{
  "n_layer": 12,
  "n_experts": 128,
  "experts_per_token": 8,
  "d_expert": 48,
  "d_shared_expert": 0,
  "router_score": "sigmoid",
  "lr": 0.0122,
  "batch_tokens": [32768, 65536, 98304],
  "train_tokens": 330300000,
  "steps": 5241,
  "dataset": "wikipedia_en"
}
Below are experts of layer 8 (counted from 0) of a mixture-of-experts language model. Rows are named router (the router's row for the expert), up (a neuron's input weights, with its number) and show model dimensions 288-383. Each number is 128 + 32 x the weight over its row's rms, rounded and kept within 0 to 255. Numbers have three digits each.
After each expert's rows: a language model's description of what the expert responds to. This comes from a sample of Wikipedia text that the model never trained on.

# expert 0
router:168122099079115122146155132173144167180124099097111124087096147117092106140129154111160103117125105096153089096112118102136178124099165131084105140171163135074083095124102153129151070095126133163087087199156122183131140120176106064100182108163085109086161167156063111134149121102098111137
up3:110117161118164166138114139096094092085127103192140171102136105144153122133106117181148143138155105155148192118143134145119110106123073081165067150101078098096162148077145125118194142159108092145152123125087046148062148228128131118106117165093112112105065085091150094128117094093101109144
up4:126129147150090134155113139129105102108166121163094086118082139171132132100188116154096152207170159126146062154105119173120118153177127105144141087113098147140110168089143106079096131149170146128114162133120092170092057165141148144139170090098094129100075171157180092097051107122140106086
up5:161116101125160101217091197107106045101099143164170076156132129135167161104133115151148114163133103160100159140092165147116098168087129127071143156077147104095185160131172125154106106150136191096106072056116143141054122135071111181108132097122130122157128097088116087110086126183140149126
up6:127106141122171081094157157113142107127081156143132071113158146114203155062060078092132172164094115150114148125188140159188087060137131142175145135101086116172096097137225074129131159065098147106195142145112093118143123135101154107165101166122137118074108165129170137104134113110140113154
It responds to: Institution and team names. Final words of proper names for institutions, places and teams, such as Street, University, Racing, County; also name-ending word pieces.

# expert 56
router:164137106096125116145139126145166154160148086072136136128114131159120112136152155102165156137156095107123124086119134130151155087081178123131181140152176142108117100147087169092120121152121082166099071129138088179138171146158103114084174117152077059090154152137094102136178163120110138159
up0:095112078136188126135113105100093144110191203151109078120174170105155104118146095122108125126133108152100168164123065153114109161152101112158128152170119112148179124051102114191069107158098108142185110114083150051103087150154138131133125083155120180135132102113159165097118151184115068092
up1:126144126084109138115122149082082090093156115113162177128129142128190159086116066134125110130107137161131113120110140170203055122077057086161113124123079120125146091149139114096058136059116123151097180142120108141158104140116121202143076094182142078154155124153122116163137099126088080135
up2:140114112135125153129144112090127065160129104146113110167178117069173150098121122119159127132140141109108144116123107102061113197171057147176108121130118143144098153102104028128109102124133121076133130115096161079165111195160135142099118127176111116099092122140165165142102101112069184125
up3:124096112085143171085154109089114094138170123165134190090143118163106134111119110171112136155111097150153210135156161155139123071117032076179125126193092045106143142106135122124119097117124066142119165124111143132088202209156125161152118132144139089106073122106192140146115166142105183183
It responds to: Plural heading nouns. Plural endings and heading words in section titles and infobox labels, such as junctions, Databases, species, Genus, History, coordinate E/W marks.

# expert 57
router:162128111113118129136159152146149163128137119103149131138108146159106143155152161095186134108109078105156080085093120098082169105107167168096164166169147123092095075186112144139135091090131115153115093178177112127184135123141068101097158132167107122104174148180099068146150130118094163148
up3:132134068085165167156121134131065076097152127176134186135122147162170145107098101170137151179150093176136175156129164148112135100166120134141101105137096040129125122107171097171114082138121111133153135089082091154096178179113161156149132143111108116082131119087172134133127162108116108150
up4:136136097137108171150099127165104123090121168164148106038103095177120142058176116109110105186157176142115110145170122134168100179172087124162110052161092114141128214057166103071096122090151104133126130130117136150086068116132170139160165097051117100148075168186136116079070156163155138066
up5:135115118088123092126064133159086107100139160151139096104141126161135126120141107144149123180162167190100133123095164157108124163143140097113147179123154126126093118122192154127110126145141175096137102140076193081101087160112114157214115073101111094137126104141144142124049151143126145135
up6:129108141116171083098150154117131099124087163145131073113153141114208151065062078102130178164100117153113144120184149162186086065136133149171148132101086119168095101142225075141123162073091142110188147143111092129141126135108156111163104162120135123080106164132176133105129110106144117153
It responds to: Surname and place endings. Final pieces of surnames and place names, such as -bury, -borough, -son, -ton, Wilson, Suzuki, often in taxonomy or lists.

# expert 44
router:138142095085111143150163124097158139178101146103189113166088121135085186159172149098173164110127100089118115122101118099122180100112164101105171153143162080095081054144091169107169110134127113162093129137137112158114132056128110096081158102151120103086171189185119086208142108119082164140
up0:089131062121165093133120115106065124094157187146110087133176092118165109106163083134122094089120118110122164151073091153145135142121122096158094129171139166130129100097150161168061142133116073173130072129082166089104138088181153118066144135143101145133099109163098143176110194139072069111
up1:148121128087109127125133146085075076080151128103137198139131144126198174091119099117109122150100144165135122106123139173205064123095070086144114144132093139117147105145128106112038122058115110140092183143129132146152094144120117187167074124171139086165151141123131117174130103119099098120
up2:119100115109133146121146103068127075166130133127108088164152135081169163097138133138154115147146166122100125144123099109066113188153064133176106144114117141155097158095125043127121103147120122081125116106110154069156118171150148154105128122174118140088085111118144153158097100098074169122
up3:117112136089173129104144141117118070123148095191123182103095116143144114099088105168131102178145115179147195103108123143132134083123053099163105108171095082110112130108161082110139108141102077140165111133093110125081144196113146124109097129095117096086102108092143150170111101101132085174
It responds to: Conjunctions and pronouns. Connecting words and pronouns inside running prose, mainly and, which, who, it, she, plus some common nouns like light and interest.

# expert 53
router:169154092114096118144161113112179096142136088114135130130090188167107141145178147096152168162158122083151111092107123111117185118100136119082169189171190081092124094157095155084144108173135097140134124150155055172148139114169097086087125144158123095115177122156089093169140101119096147123
up1:160115086059128090105139141133116136072118145089117140132144173153157192122118076147133134161153126176115097139115160212214078156112103115158101097139102128072161134137124139129097123022115123138123187143146107143127156112111109188133132127157125136153152168159152128183127156119110038066
up2:131105114096150156113143124076142079172133140125108093169141144080167156109136124127159121146149174126092127138128107119082107170148063140189109138103120155158100161083130045125104120153127124072122123115101157057165113186149135153105123116159115138100094117101143151150084112104063176117
up3:095149116118139125135168146074115089116138113110170174118123147095132091072124086173161078184101126158087164137140113085132155126081087134197129177119124106128082153142139073127121098196112126093125131148099052124072121199167139151089089185141154078085097159130109125166127130148079100186
up4:087103100130070160131107143113093096109123122184090126104133149162165134040156128171146121215112117112095152127121092114169107119175131103148093121113126134168141159127175109071091092082169116069148145066076109113094098117132168136073122134102107115103069106189131117066094125129138112096
It responds to: Determiners and location words. Articles and prepositions such as the, an, on, along, near, largest, different, often in place descriptions, plus word endings like -ial.

# expert 60
router:174136083072119152139170166131171180154139108113125135152078179166096103163150188081137139155157089087124104065131122115108172098123178144111149166164150108106136085166113167103139076120148124146090101129137086172158129113127097083088182106179117115121162128139117080142162095094080148139
up3:094117131081144151121139136139091067112135117184157141096136099166138145113087103160141140153119088159148207104135133143118121126117057125170091096129082083089127157114157091128186124155092102142163133118070094140084177211123142146119120144125105093084071108091132138154105115121138120176
up4:096128087141078154167102104159101127059097164174101147073108123171158125038149116137133124178158131083109131150155125153138098173176106104197122079126105145120132165052161099109093148083152127130133129111156120113081071090145144147157134136056129105147089142199141112103069114124155126079
up5:141118135084125108172094167089163054130135141171107076133161113135181122069112096184155145167198085126108147165106173126117122211186114139123113144107130086101172083131175119135064113157124126111097122142097177116090105130140153186169120082080116146177092090111163159123118108140141145117
up6:125105143117166077095160157118134100132077157146132069114156144115205155063058078092133173166093116148117148126184143154190086060132131139173146135105088111172094096139226077131132160065096144105192143144113094121146125136104150107165104170122136116073107163131170138103136113111140114155
It responds to: Sentence ends, initials. Final nouns before a period, sentence-ending punctuation, single capital initials such as B, C, G, and bytes of non-Latin script.

# expert 41
router:150156057099117147137166106137146144112145122109095184139110191151099128154162140109143149135148110091131079108123152113138190100081160148109163148160160160118112099149111170110135098137099075179098082151144167156163082109146100096103140106150104130138139163156116135145134137127102148151
up3:134105115073172145159109150120169073113138133189145086093105082151152131102086137185135124117137089194168171133127156132102108117137073105172117102180128063053122111130135093132156118127088073143095104126119096173079138184156150140144116138131116119119073109118174159183126125047096126171
up4:086066112172114145163148160105089123203137089130114130159140129183153133124197126143182107154157138099120083132111167151125078143137145100114088101065133159145120172090132111105133127124182134147143103106150086098108076155136153132151133087049143114097074156219166113099083158150141139131
up5:139134132079158090097084210151079099122107154148146077157122130090198135058144133184156090154156107176065179141109124144131122133135163130097172151081133092157154115109144093103085117157107121109093125088123134143087142173087155150167099131083140124110083092115109145102106137130087192045
up6:126105137120170082093157157113143108126078157142132074115153147117203155060059081095130171164091116149113147125187142160186087062136132145176147136103085119171096098138224076130131158063100146105196139148113090120142123134100152106164098166123135119073109165130171138103136112110140113154
It responds to: Table numbers and titles. Numbers and symbols inside sports statistics tables, and role or title words in infoboxes like footballer, Governor, member, Died, Mandarin.

# expert 18
router:164140086119120158131148139091165172148143125106165112137102145154105141141142176118143174137137093109068086116130114082095176104095156102067149190141146127082089131166088150084150085144125135151082110175159113137139100120165123091083167108172137130083147156144062084168146119108130165134
up0:107144101139154126152103119122083143061164186158150146132148161069138087130121106198124131136185097166071116140105107176098090155155106103158133116135136149077187091159107153106082119102122090146113089122129145083163115161148099093062143115139125157112072075173142152148100147199056068102
up1:149139115078105115132125142093082079076151145120156187126113150137194180093119079142120127132110147165123112122126140184191064124088067075166111126114083124125148098140118097111064131042121116148111168143128115137136084128116120182183084100158144075146169124139133103178140094123097116103
up2:113089101099146158123139108082127055167135127130111094153155139065172151099124120127152113153143166127107126130129102112066108177148056120173104132117107150149096158094117039129107118145124126074123122106100174066166109183140146152102133127161114151091073119128149168152095099105075176123
up3:097138142103171124131122167101122094137105105178122120096112109155145151091134160168068151154176079115122155107121101112108130112164077129141151123164080082102132139108122081135159138128056073196124094107107128166065140177110198097119130146142089125065064109095151117114077114100128068187
It responds to: Function words, infobox labels. Prepositions and function words in census and biography text, such as of in "years of age", plus Born labels and pronouns.

# expert 34
router:153136099073118159134185114143186137187137108079125092153079195164092115172175165087166141144134089087169108083117110092143190106091152117103156134158171141086102100140085152118149091120111108154106099138145111140153151087155114110109161114149112103128176164160101101150155106129065168141
up3:116151128081137174129102120131131095130145122186149141064167117155141142161102103194145130150138112177137202110133120120113125113127069118131103137160069053109147139129156121153124127173109122168141135102082128136106188229130155137139123136133103117114076121084155108189131099100133110154
up4:087082105185135163096116163132091118094131129169128113110115103168143127122171093175152128159130177119099084127159139174145088160144120140147077096089157143186136196042194130111068095099153119136111135112126119111117068172135156161134151093087138111135079169163177112109084122157132126092
up5:142048121092115076120090208100106024124120154150155076147146119108199114083119130146140111150142160185101156162123177166115126151172120133089146154089145114101186076154192078146070122145139153111132086087083142134099109150090158162144095088093121107169076114136112151149106149169118183079
up6:127104142114168078094159154120136103132076155147135074119155144116202154063062080090132172166094116150113145126184141153188085060136131142173144137104087109175098094138225078129134159064096146101193141147113092123143122139105148109167103169122137119077108165132167136104138116112136108153
It responds to: The and Turkish/Arabic names. The word the after prepositions or commas, plus inner letters of Turkish and Arabic names, e.g. Yıld-ı-z, Ay-y-ubid.

# expert 25
router:134124119082117131130149133108160136169140130097149146132092162141097159147157156112150153166146124097114118123143155093109143080103164137095183112172184165074075132176100191071171092118151086140093101145150084155163112141192084084105170140131095107120165128182077075198163093098118167154
up0:094118078133184100109143130092099084073138160140133177167140171152116090102137084146147126113199093115140148130109085175103124114153158098166154132150130120101157115074092175180108122156127087087186106151135152120113091123146103111152127120156098168145122136128148163172091127177056098077
up1:169142147086139142167167134122106091091152117161128133142179142146166163101151084109134137133148177140118140146109166144152063110100059094132108094130103131130136102106137147109072114070098136094120190170157097153124118104136118194156116111120098121168101110101136137182152131138125102122
up2:103098141121123152152154107070128093195120122126131121156146186122114164102148100105122124126145161142120120174111123076116109143167098122189131164107120156155102175145079071137116154131154115061123100118094186080171149152136155136062123118157070141110138123096137158169092134094051177104
up3:100113122092167128115124134105119074085077143185169130121127105102107110128098165205131158164116159182126178068078135120127141085120109156156115148156138055122109120119151120142173098145082121194158095074102071129128137219105148161124136172114162106094097147115086180156112151081114087160
It responds to: Articles and determiners. Articles and function words before nouns, such as a, the, an, for, This, plus adjectives like scientific, American, and word-middle pieces like is-ot-ope.

# expert 24
router:152136077088104141111181120111180149143143129086150131131074163153128147166162149096174155120141100112116115076111118073115156119108168140126164162160139110127102078155108141121149106090103106168096081158146096132139114155169054081078170091130091105095169178165086104226129104122114154170
up3:110135125123161144082214145132100104081108136151142137090159091142190118078059141139187114163113104149172192100121081129114103120131091104134113131153106040093068165133114118165158125157075069128138129143092139126080138186125144160088111131102110114108120130053125132128086120160157123180
up4:117118109160115142143105133162111134128140166193140128051133089178128135076163088149148115154160181126111089177167150154129064175160130143177133062121097138131121199040161078116072109134152135143099109102129145131131076113145182166168147101081114113127061176201147093083087129104150135040
up5:148145141104128072191119162105094128089127168119163066164128174151206153082111126163153102173083145209123205106124134126087117131137152131071162148138159117120184103143163119169066143146105127075119085087093156137075138098106100175120095110035114109117093073108074149149131119148139184062
up6:128106140116168082098154154116136104128082158144133073114155146115205155064060079095130174164096117149113147125187143158188086061136131145175147134103086115172096097138227074134128160067096145106192144146112090123141123137106155106163102166123135119078106167134170137107133114109140111153
It responds to: First names, word pieces. Common given names and mid-word pieces of names and words, such as John, William, Bog-ot-á, Ed-it; also year prefixes 193, 201.

# expert 6
router:169140122084114166126183135118145146123147104085154103148098163168129127119158155073162168135132083088122124095126079088108166090076141116132088115163165130121092096187095158096151108092149095150116115159183081153166124132140094089093124145150117127143117174182119083170121087096083152185
up10:118098078092098111158163165178140061129119080154107158146101089146163100120144045163121102194162151185127166115117216175091094149067120107111142127154107146183118128093163095147145147113126131120093112122140111095088065071135141139177147161146135114124129157096083128188144168152144105115
up11:063110133150118157129133109115106045079169111125140159147193134092188120148131094188097159111132112148103130110107109169094078134161115077133170175098108118060130155127113095161118158118155127123110129101083093153132132134146100139161132106119168143132122081075185136114078155110093119100
up12:079093179112096189161178124164130081155129139176152130144107084166151125135143050116095134151092168119148123158135113085123165113156122136090101145139123118190162110138202152119124133079160115124155101175108142123080138143103166144143162130152152156123068035137147135159069190122184121131
up13:104148080099137132115075140118092122162121086156137064084137144104137143119098072174100138119107129161083147149072100128107102107100158096154163089121131147128173084174158097119101134114075118060101141096135101106145203109068115158125029112185137074140098079132162161087075169102120161255
It responds to: Auxiliaries and adverbs. Auxiliary verbs and adverbs after a subject, such as has, been, also, once, and -ly endings; also table pipe separators.